Weights of a small mixture-of-experts language model, trained from scratch on English Wikipedia.
Training: a variant of Muon for the experts, 438M tokens, 6485 steps.
Below are experts of layer 2 (counted from 0) of a mixture-of-experts language model. Rows are named router (the router's row for the expert), down (a neuron's output weights, with its number) and show model dimensions 480-511. Each number is 500 + 50 x the weight over its row's rms, rounded and kept within 0 to 999. Numbers have three digits each.
Before each expert's rows: a language model's description of what the expert responds to. This comes from a sample of Wikipedia text that the model never trained on.

# expert 23
Pipe separators and numbers inside wiki tables of results, scores and awards, especially the pipe after Nominated or team names.
router:624459500550484536569495624532500574476443480456492452511568467603491477419510472495603544435512
down0:378465499491495511480488512544514446533500501425516566425481461497532513475507531540492473544454
down1:468531556459503531476508490509434418515449514555392511522499533448497514514520491443493568499439
down2:480567582586439468441406480566519449475456467461521616464514483492497503451491470505550415426478
down3:473508546488531567520589552519449453379422567477524483572440614509484486470568524411463470394499
down4:536541460564406532508524466452498505484452427458492424410503519539464433643580466529378502523473
down5:528477520422540541493482344487495470449422433602507550347492515483457429465511541546517439472458
down6:475544484515450528450462460519564537549519556562500531515490591507481496473448480442482496549370
down7:430502579549449480450515521503513372544386470496494522480515565489478499475438503477398513443439
down8:450438432485523411440462453408552483475509475388526435503454470551590593506492530406490496510443
down9:493513465420518513470519505602432512599543482437453466477411443499509466475574502444547456503577
down10:496593498471501509444471490471419520548505466505525556487467526390569459511404530443405498445482
down11:508571490537514466513542527477576544520409548556463524502469596455568512468505489505516538592416
down12:430515522507474493512543569553447519556426493400571485466463582491502520447423503477519513527399
down13:494564519521464430392499592510479535591528483462643408530487569526513515562572491475540412437490
down14:461514482552494511515461478446508517473401545544455513551495498475550548533574578627554520507441
down15:482495507440591474514551535565443588433563485500554484438427558508470499418493446420457541551488
down16:484554506521513527519537487545420529511398508494435554525577529526476525596517530415545515474507
down17:503491495502575399478454487529506505574391464547598541557472568495424558418452551504545463561450
down18:557456569567490631554575451501484431509540430513444455558540570521472474470478516527458449485484
down19:454531492525410562502501540555495562550491412526520461527504547553470554590516614501501514497452
down20:473463518379538480429431431413463422526495551475469498505513578549513544536461529567465454489459
down21:548504546476564502464492523460444481495588563401456484553562495529461375508555472517569432505564
down22:399528448485450498531483453474575518543431523496536579453508465425524466524486421485529511442507
down23:468462445503454473466406502557535493453517431461449599506569549519592489533493540500463516523486
down24:494583377489456518474410520550498493404428562372423540563469493519462453408562493506500512518538
down25:513487427436466518419488422395549505449596520517481536546362485513462612471506493520480512492540
down26:450521434482431540484437495477484530462575360499492465462549495532411491457468548462550430492511
down27:538577581408515558568492466516502515495495527631410502451517488438446504659456517543424535400478
down28:405380542425492472471497442486525540482511489427431517510469327451492583517466468557562426517460
down29:547434542585441470537487442404520534505527499452534557594364484447584567350466488449553473456475
down30:467527493408481530493534475590445559476448438472603530532472452531537604438525439512515474470511
down31:540480511518457425449431475499507475435465630475436398512545488415514560598518602456489527573440
down32:517495502464519554490481568477509606432454477413484477522453502505396513545529512472472512461455
down33:530523584513393517365459480558470511506584464482452497400472649475454484509453557494489504457546
down34:536580479493498494523509553541481555533541526418451501376482475584487527549499454455555533466579
down35:512468601508513573599497514514502501490468480530527478521542415529441424468471518480507573522565
down36:447477410434486442514448433489512503498520478525458501457384537501512414507510489600557405498512
down37:439551485539447437475497471476510553394452436570583520540515475442536566493555525507526390469442
down38:527433444483552453433558490481520516456540503440561472490500532454508507438549484509490514518487
down39:526571517530546465484517595513541434514478458521443371475629540503531525459526510524499494522483
down40:469444560477400456438547512616493472503482483543468541581434459489457510514549557457434603482499
down41:538442464504566514472503538603481498528496482473580547504477453526628548575522632430455428627486
down42:512426539537555497482522519450642506496487567510418440539456511469558504496564532520448519487504
down43:563551549432585471430472595456525620449513463486519482493582525518496512562541462463488483496434
down44:519485437555494350467510566471526538451487461481439516537504480534511557515473495553497513472554
down45:544505519454537497524497538460565453575470471447501527469413516542403536515558475505495502516503
down46:528545465505437487489440457455489485516412517567533448437468535487526395591513559472545564483557
down47:499527435575461467517534524455476474482578522500549478383489463533425545527553547560450512522471
down48:522459466483478497417601589558515410440447473645464556513494601508476416584511475480385413475475
down49:549496526485491536551560482469597522436519484590494455559448531481518439509558511508596575438502
down50:513494489431564504552418530425509480467457439479553485520488476527585498484538568542530412501537
down51:475494507452507499481494584574466522605473515566458516523484457487483590379433610457597561519469
down52:429546491483538454593452493511569466433538482428579583513530471547497376499483585470416524477609
down53:595478444485464507451452586437534419463536521488440531485549528483489487551510547456483478594494
down54:382483516563494435511554500505533435556463476587483492511540476527456616553549496433414527411486
down55:528467469466467484438433548582448433509477454522503483513511564474512472512465521466535479541451
down56:594411418514542520489474608490504427450419545544532413561464547511476500518494605539506475629475
down57:382457421578496392531419543554505511549498542506542530439504432503490521523416434544482535487509
down58:533454545547516536591506518499455530369462475427559582470408506480484431468399579473462420479557
down59:442543509609469441524513544415564464525520460492474530527405527476533552497539522413441459456537
down60:496508419447515433511546500483443492352458489564439443519457461516449465490554625336556569533488
down61:535522529579522460512496533499504515447557396391543583519507537464525427431487466559460505399487
down62:414474486555567549450430472365458510487532534422591595517457516549495512497391545479515462515434
down63:527493460532498365477499540541613558448463566484573571462537554486460462481488534400507527585485
down64:655515443441492585456492458506454496571490378475541502519537558510541516461477446539516432451473
down65:422520648556429532523467521491492550607504473480425467533489485482514462539474559541474526547526
down66:576571496414464444494500554519528599406507554544562584401484527484489551481485572448536476549456
down67:498427414571393473543470492495544497542446528616452510399586533499495459532466465459380472536492
down68:453424461466488511487546509529534503497390458484470572535564426414506561511521526461415400540474
down69:496569488492534576691528535475570492500414532564534568513527488420451446492434476558525471515467
down70:449556423574478624522469555490468621492487502551395391411561448430510450553420472394546571468400
down71:451488491482532488439507520483412554498490550471557571431459461494561497550468564502472480430482
down72:489394523571504543454616543481556520382371438520538448477534558423535679526509516466499465593521
down73:412438412493458466536517535498504539493455571477570543486500461443415516495506530506578519496482
down74:441503583448437476478513509578464506475498454440503557539586449434424561463548536571545430473480
down75:613431526543531485533521548503513498532493526547541526486504516460496505534516578527505520557477
down76:545447476493449559544563536523537428537484529520591440555452450575403537505459452556512512482484
down77:452531558486390517509468499515521553494489551439466593454385594508362528484541489510498472534534
down78:530535510605411561490485494456464498494514537471449488594521499501533439435482472468468463582415
down79:509490530420524568469581507501501512430433479543500567457441458538461546602480419415474409514489
down80:583486492493421520453406520486395549483569575527565515531487484381447469491544484544397482534489
down81:532497546534527460481439501501559519519465369512459532479464553481453503369590510531537520599558
down82:437551485510546549517499496592493482484505516451430493503492575443447470487510526552477479531532
down83:514412488528512531425501452504504493501554518436553488544625438438461507545595571465419419449482
down84:510540505508523472467559491490547490511453532502523468574488594546497450535486490512425417530526
down85:518456430540444483520512548415505532483496486526521504492444573493424485544582510508468576518587
down86:374513528482559540527508460560386466489534543479499592510450587526504505450515489588453575419487
down87:418470529459452468413505471414533507523483502448479598478487472550505504493487483504460496526534
down88:486556550523499475505439400404484486539342501574677513528490513449531619467477523540477433502456
down89:507518531526474470461550468421484516460380513556564528449488510391543496508604484482401522500415
down90:412628482529431483479513452489488494554455468513513556563508490402491456503373509488491508521470
down91:401517496538446540572574508418545492494486540493482537454543471457538469586487473521521445469513
down92:440443441567512469513417461445480492576538527569476589398472651451427487486509491553519498422603
down93:534527507502485518552468402546485515547515494474463509510502463466546416555430491407464450455469
down94:551456547453551494420439548434463572513483473509481539468510522635483512550536477473513566432562
down95:437478502404542502486524518464506513555519405485408482571556513489459430559529547459400469486433

# expert 56
Vowel-led inner syllables of foreign names and rare words, such as Tw-el-ver, C-y-binka, St-oy-anova, And-ro-geos.
router:509434458498446476599511552555506452480581450555430478488559541518611532517508509591484647455425
down0:515534556531412498383529491646485470399471581404534482432431528548524501497446540424559457475568
down1:478502573355522499494461399477482429508440459511585540531535457489510476521512531542474499527458
down2:475512568492522524511578438558510508528479491480495426514527557443450552484539572441506504417514
down3:532543475493503593505506591536493586511505525476533497506429479549527549564452571535497452479535
down4:476550528520438472442391497493461586548500521538519486483405512553512431458446453462516525491480
down5:412533451530506577454459528465498490523542452491527423445518496456558541590432526488563550559489
down6:520529489506462530463560474473546435484520483441408519480501599433488497502486518512507541538492
down7:616501386572607492503518490485499531440564525479448390542431542517486515531505445419408364560476
down8:552580492541472530538520526472430450506561528538495494466508507514542451488488505582506611492492
down9:501483476575424366511539393532481494526472524481496589493489440476467470507471500547517465572508
down10:564510444506423555496553519500462498464525559523470611478503403431348480489483522548464462490461
down11:546528440499468574353553526493493411630481561452570368528428537507535498431529457530522546523385
down12:476436469465507412573462443429468551557553409462563587488535505499525501550494543507534662501464
down13:443539576450396465434544542612599504348458506495534429542464537526391553541525522523445527575492
down14:500479533484573433561483486449515458569542567529467583547507445520429505511525501445515508432547
down15:456533588470534509544509447514588482595494545596541561529522503526523556516432662496487517524498
down16:502537483567521439566440432420492533575513498509503523461583561514544588549574528587531535509468
down17:515514469525500473485444514439537561546423509501510544536527531519482477480487460549547604427527
down18:528437503473456566556522531520440522482455476538550582562553527464513470462461483424618505497569
down19:571535478471529579483508520466429531530562512510486473544459474567534499545526471582557490578561
down20:510481498484546489424525495488444653440514529461523543452436500532515487521574503502518486504490
down21:538536616524504487459500427442507607442472492528394464499504511526465500408429474504422529478485
down22:547476507589515527519547455513512443430585476478464598480464463498443429563542511454464513554508
down23:475559528502482505493465557449511491467508505445591472452482478403527431588509603452490510469470
down24:491523491572481498568477531492521489480511463521484463453508413500533597470520434472489565554576
down25:523484510435497507500588464453519476376500547543491420588480499479482503588484424433536456544543
down26:486521509489483536509482497520483501465560546565522438557580501565537545518498528487611496585488
down27:492592382482475504585483494454549531526613508506476522437521581582519482492563452498432463532443
down28:479545490546446458477441520483519520470626523535525482496533438471484496549542545511503573412542
down29:496437528382552520532545435440473443533492498516551493542503566596433474483568526543441521571512
down30:537472460580502516474486505503441560520464538453497421492463544461450484467553543417365525570509
down31:475603486537494473464504439501467446452446400509490565556549629522547555525427479491436468520435
down32:520503537496481542514562453613559441509381515501556464467485495502496512482474495524507518533450
down33:514525448492527557593519513534511543580487443463522545581509472467485546509431532555507469491561
down34:433551451520526551459465573387504537518505577420492541570453509525468533516578566496532528561488
down35:491545626460496533463486518516462562420518451431578558550386546404424492511515469509605494529495
down36:584573560542481535518500479481536512598519560457418500482530507476437594532543499427572557454486
down37:498612401467591480451548527464427425471513493573445530519360535534433369456472534515546585549562
down38:445500477437494406468465542442522587560458495504460399452511494466379552522530500498383411463490
down39:549480579526480562460411604620528563522531469510497477479467516548555482491514681459445491413280
down40:525487547532575528449550445506518439532469584498455526513633508506545380566512510492508556498553
down41:530475398518464473516612488504488532370547563464534468498461444556544510521519488526465523471518
down42:573502502441445413447433377534575538513557511467509515430482550430487573522523558570464444451484
down43:513412556417563597522458426478478514511503456479456572517479493422564546466520538430465461436518
down44:528398489394454531582543409382507567605515473557555423553499507487493609496435538491441454542485
down45:539485411533544425497523494457469517540492605580439622522517514437483511507467584448386473453451
down46:507530491544500457526442554541491504501566550528577578466540414585517472524376560507580436588547
down47:495473434448532454528459508414518543411559524527543499421508505544488534490436476416485539644431
down48:528474519562392554501537500482443422563461606456518544492443530508455521553469570427562625451520
down49:486406446501471545483498505492497452517474481546535493619624573529507522477457521466398399471484
down50:585530492450469487509569492478484425506429479433616551381522567464528458467500528509515545628528
down51:540504607481524468451482481492453531464511492518472594450457576523445522539405541504470444511396
down52:518473523549524572543543531500478468518539599455509433561522565480516496475589505490490513517500
down53:515442414420438502428463536585469490519438462543420502431541446457510511460559403395560522539467
down54:499554554418546481490547466473523576495458508471534548531483486548453559401510484507466497494449
down55:491463476511453587486502464494437506461464540381483528494448489473494567524576583537477465532496
down56:527576557539472506491600426547558491415564558445541494516496512492474491457402535555484462492439
down57:500457549512615515511566419495486527500575445499422543548474538444471536507438609520482416507451
down58:504555530516510471412574537474525493472508437501369588436490474476502469499527530557554532541503
down59:509426455584534572507471532526525508419449451501513480504542456507545531470551537461512578447564
down60:506492452597554463496385518428514539456580528519483464563510467500472425430482478568508510496509
down61:424487529497550509500506550432507532556537482494478494472500530431471591426459497414505573419492
down62:546411467478542465488499588506520441609535492544421510539435508465503496451437524449523459468477
down63:507504495472365507420517532515466509610591604505535416488545543568518498577515506508547532500482
down64:457507458487573506447433474527545518540562469545459418523487515426471449450509471518509446410412
down65:437486462507580477584436508522490442538424480508520527483495528556455525587469562502490563509462
down66:460432463483593428460685465502490543509430516519546535404433432461414512453599379529387492428525
down67:470592530492592532463597426496539432422503590503461570518434472503394509553486557570419520599531
down68:477544517462573418515495491522539467466480504421577456463427450540523424387524497465497612471438
down69:529462535538558505533462531479590497539486403463531528508427508398538526492499578420492458403467
down70:466478519448516521524477476512531538513482448378550502604497478514504487644523635413475531438512
down71:536634535516411414516514558556495545455481486526428569457434492538493440514503342575479471493517
down72:561602433568537514463417588481439445511447489549462489395508447485402432436504523475482520501486
down73:528437564502561490546579511445386591454514542518495526441482539483467528464605503534510542413575
down74:498531438460489527473508521515471494578517583471461468427469517476466535423405585522454466416484
down75:542512430474472486500554380491506467503495402576500502467560455526451503526593594511462473400454
down76:489492592531436542522522578466424560589490550544503505455423532581498513562532540553410429507406
down77:414604483544472458509508407415465518452366456507562435515544442400443477614526482472485456443523
down78:522482510551459452470474507409547516532408489478482514507421498522520467421480548499482519429511
down79:463459414453493557589510454568530546511551453489461583518601495502443565523554509525482477529460
down80:538491508438461439516510569420526465408507519511533494471478483463491446446485513528525493486460
down81:489580501425439561421517517483534466549474446444498471477506423480559507527475552433494387523644
down82:533523420540459496528481422582477457476460503421510601553451502468558552481494503491540431494467
down83:467503399467440495519434507416554471583423447438415490439571546398438492485552543488409450399487
down84:509495479554542511420571472545449411495491491489577454480431523518517473490538538488511477455565
down85:480482517432448403488505548466519502526475529469472682456398467416509542561513460543388491525496
down86:477589481516478509448413486484540513480472564358489521582458469541538612450507377478527559482453
down87:398516529443423417509457436510482402489454461492379539475459437483381511577511525512446485484519
down88:534542430454524469495494615511499461519428498528542510482435453504608498439472483455478447538513
down89:477503622458522462627476512547610539515514464518553501495450460437579481518608498621575465412610
down90:483529471459481481520563587535451479452465491505510543422487522524536507630493485476469523539457
down91:468517564485409469441470416465478542545486533474488493436488525476474523543514498506503457533423
down92:416394553515604482398522457445539520515496546504492474603424462552537571509530422516447599545460
down93:444503455459492465429497591457564510455544564402605531521536483503437537547512479489477463458622
down94:515488520457517564434510430492432526525499452483462408494474518512442437396501516415421462503554
down95:474473525609413488483578473485530436452410485447544616449499511501488425546407459484490551511536

# expert 38
Pipes closing empty or final cells in election and statistics tables, plus some common nouns like education, village, also.
router:579506529505472604515495488495528518403536535482536426470585580610429444527532523533584570500429
down0:491517453466527399440482527526548377514534471484493477481522429513437518560462482561546470513381
down1:502431510535478559387559528417515551518519483516456571584535510501533510582502503515480491470551
down2:516478502480482466559504567499460578473505491510521517501536571451513598469500519462439469542530
down3:426481536539455485457503461419512488462471495430526565505425447529537464442401495423537487472568
down4:484443518470509502492512596519539476521475632390483487412524504480500507407582511615395521461595
down5:597473485551439445505506508442498540600454465487397504450520498577538527501540595503526397410529
down6:472532460585564524520565501462514636484547496421444478446423418515510489532515467484510482503566
down7:544470471536446569566438511546492439520485488501543583436461628481453498587409471510476507436453
down8:521490562559480590506420475533494494616413504518477469517542529477565514431490415570474477385499
down9:469501411517517489507456563508457551446519465352570579515453556495486542478582513465513580485539
down10:523491420464462521575481423303504501476482431501527536421588486460480490497553493529517544468388
down11:510417425572465497462475463525393530467537551513466569525475512468528534520426483519473480516503
down12:520397480507445478495396486480465497504497425428483422497501466558412502416531499536512532441444
down13:364472511485495495517442560482511530523496545561426521539455554414515468553546506516475540444468
down14:531479516555472506475609439590508525467455500517518527367559598564526434484584562523459503558506
down15:518553437500452516441489504452497476577551628511515547504478471517496540601389558501503515481482
down16:508460513523449507478451518593428551533474535491514510600533550380509423493412570541516482501479
down17:563479418456563454369541549455530379546510510571445457452567547543561547581482497489552480502517
down18:467569550427506506545530497574534546528456553487589423467484497481531449472454528475466544476439
down19:586487417566426491498546442482525458452472407530458532493535527464513522475528475425474439496514
down20:505490495506476549597433515505477545586402526439477492432477497569462493459539659464499517521414
down21:503464463504541516505487510482507534463551548484447550536434485536477488382473500502457532495522
down22:515500507414443474513500534543435574569560509443513554448420486457446514487493500538517548462527
down23:434468364556564508430540484483519425479462501515474613496492531449513468556415394489476451476407
down24:432384546476523482391473488517563502475530518514535539537507485468516550548493533615466615468513
down25:382482516463504497466574468540481523468486432553453450485488493434498499479501525577597470545480
down26:494691489553493451577402537499542558602583527511472519432413549552486484583536538498448489503479
down27:449521469512487399474477580548618573483511468515383482463452536451476444485562547562608492570511
down28:435543603333490592451550493429494498525578528543358506592556420490492552561599476512542505515459
down29:490547494487417512512440514506536573478526499444449422495488517496524498570578589514480398490429
down30:479573521515499610478561448423490421532497470415472535516469557515443555522547547511469584502517
down31:431419601469545578435531463498573526534513505547500451475598538501478547547508551560404411449514
down32:548452429398561550625419472474367480478512485509491472501517537394550507522457508483430502455470
down33:542456581596530576422539489578501582500510505630537563548477499495593456418563435461551514524680
down34:541507494491506550501495571494414420467510480471455441474473426476539563346520488492406516434499
down35:514522520503475520444531557572584527523482539494545534464449484530470442587511533466484513477514
down36:549441481377507479490445477499400460496506468547422513526495533510448511545557367609468488555419
down37:526450460529538514481498585405553519417431594473509544488542485405530548455441423435462467607465
down38:439534510447568509502494538482558524480463477482457452531448433468524584496499451457467611563463
down39:448515437522576433505512512471517537468480564487406522552482490487495497462544488546546432490501
down40:463445537475568530441627424478488563518470484516478474462413482486446491497471490524545527573494
down41:538574506465456498463506491436424489495514448493440636466478451510526570541413433500500507517419
down42:413478494548531515400491505528429503405491486468455514533466535434436499485471437514533416450513
down43:526503552547513490474536502492543508512474545473455553565525495505471410518453453472558510541550
down44:518563558498558511431581551493554528563502488527581436499474503458499434513484488543355483547505
down45:585501494480592402504498501475577452502510539530496472538482535510487475449472516558468335533405
down46:423464462549578504499542449494501536485445521594541531469472490473465491510484559422528468375472
down47:481491557458470503488551596486443556563522510492501467476449482605517509353479458543468483540551
down48:438560448527358425458457510591579555572486512526522493478498506535472569355490504556481446508544
down49:412565445510544489415527437466534506526501549397522544405448520504615483573493458500373377479519
down50:466547513477405530473541444522437322484450389509512525471485564487532549559472455466465544506462
down51:506554487475346535455539463513474544501478474483540497415509460408476495525493543403457468427427
down52:475526467459457589478502594517451510501519503514489544564451595468532546496502561417498542452521
down53:457512552510586509621439441585489496530526533583523481520483440488586516515546533433488500486530
down54:595484519457574616480451552461541479547476514465434485475586532593499453426450685495488402493510
down55:504501525424534472510504461440507542522494575547519500540521467415466509457529530432438546421460
down56:455507506550568474494556478484580554560498488371489503552431474578510474628489507512577487517506
down57:490464473459560488463527509518543472544404544553433492482510426534484436505457466479542531499392
down58:596522538510511517461482545542526454545518430402520520438522453575507458409585549496665534377494
down59:471469456504527517489488571496489452477547481449537509514471489450450497411460428476514477530497
down60:494488449545445469419475510417438453550522437479558452520452471514467465565503495453550408552445
down61:564509473538525570535448613526505628446601516577544486460478469550517488513538569470506540523475
down62:503519437552488468471419477544648409488460532523466457402549544462475491481471521517499520503493
down63:543451478528484487419543597487573469528577463442507517544483552494416435528554557459547522569500
down64:530501510595511465523480551409541465496441564497625381535497448530522447470487498499502428502536
down65:498482457501431556482481568459451523533500416494509452545564522450514443488533465530489521535546
down66:527483437473556496383568503507465541485469503498532511496533460474419519468515464411464536497445
down67:456562489554591449478441508419554535444500437454486533441492519419546612500511445455575466445427
down68:530488516387444477526495437572480545481471520553578604603526430448427468503502489527576491514580
down69:439544400524487428472429470639454496540518527507474500491444397504604518538543448402515556521542
down70:560520480474586551535506588448535516475490530591543527495516554554430504480469514504430477492506
down71:503471469481490532576453481491521457496460499563467601547525555482474397499487489506511502481554
down72:580516512454468538446433486583505548531521579467505490422477484460569520520491461540440485487433
down73:469496486541569532544498442536531478500443464542503530386527521486533461554517591459436586458515
down74:414498522497529545484472447534547494491542472515417455534497536561470506507514596507538526612473
down75:483590571492463496548563508477498492505562547495508396575525519519525544510423559408490490507541
down76:522593507524424499475474544463507618463538549587455473595443544523498480526484461463559505523539
down77:483520452508484582451410495497504516442560464541540548461573423547499471468481487472452445477459
down78:415488553458436514526433506477511437446468357506436487491544546458430511458488487506527498484544
down79:584512404569459551594520461507507514451492470594524515539476458434543480592498542502500541538537
down80:643503534498549518463417435534472602478507476530544492456485461509547447563417525394539562552516
down81:454515440476500490487451402564452488564425544557514476534574622412502523605467608473435452515494
down82:450546534546410554480511494593493476519484454544552533487544539485572562546528463398375572399454
down83:428656499557520463541515511523481535445532511482492532505515578510484532465456479512514565447420
down84:492520522487523464442528440572561486515501495479444495511517396530501484470513435468389502524494
down85:516510413469516548425610509519543434514477587521480472486544443457623496526559516507514501416550
down86:531568476493568500520485452483564589455472502508479586463377515485498525515593473467496469545520
down87:565419500537479421572517522582483446540539514518504602544456486450521527600461604553492480586563
down88:468534598535542482523461593484561531498482515531514548555488596475391472483502562456489521546540
down89:557469536464509477439570539503431478518500576471547481588485481461515404464467544583537511609502
down90:545508456480490532504449430492505523540414489553527386430482563434464518492508542493455539522416
down91:477446323535470456495468456541500490533478499508444522634493469468498558572491566462491589495462
down92:532449513540456447487501551504502541479437503434519472501461474414523465430554508507408474424463
down93:500473466529469533486515515578471480494560494554499452475603544579531543458506579500478480435484
down94:471554562529520506620499516473488466535440488589503583532501416481527548580432533478432540541494
down95:639458499443463517430543479422530433470409507461546482483436583505474548483461586541519515505431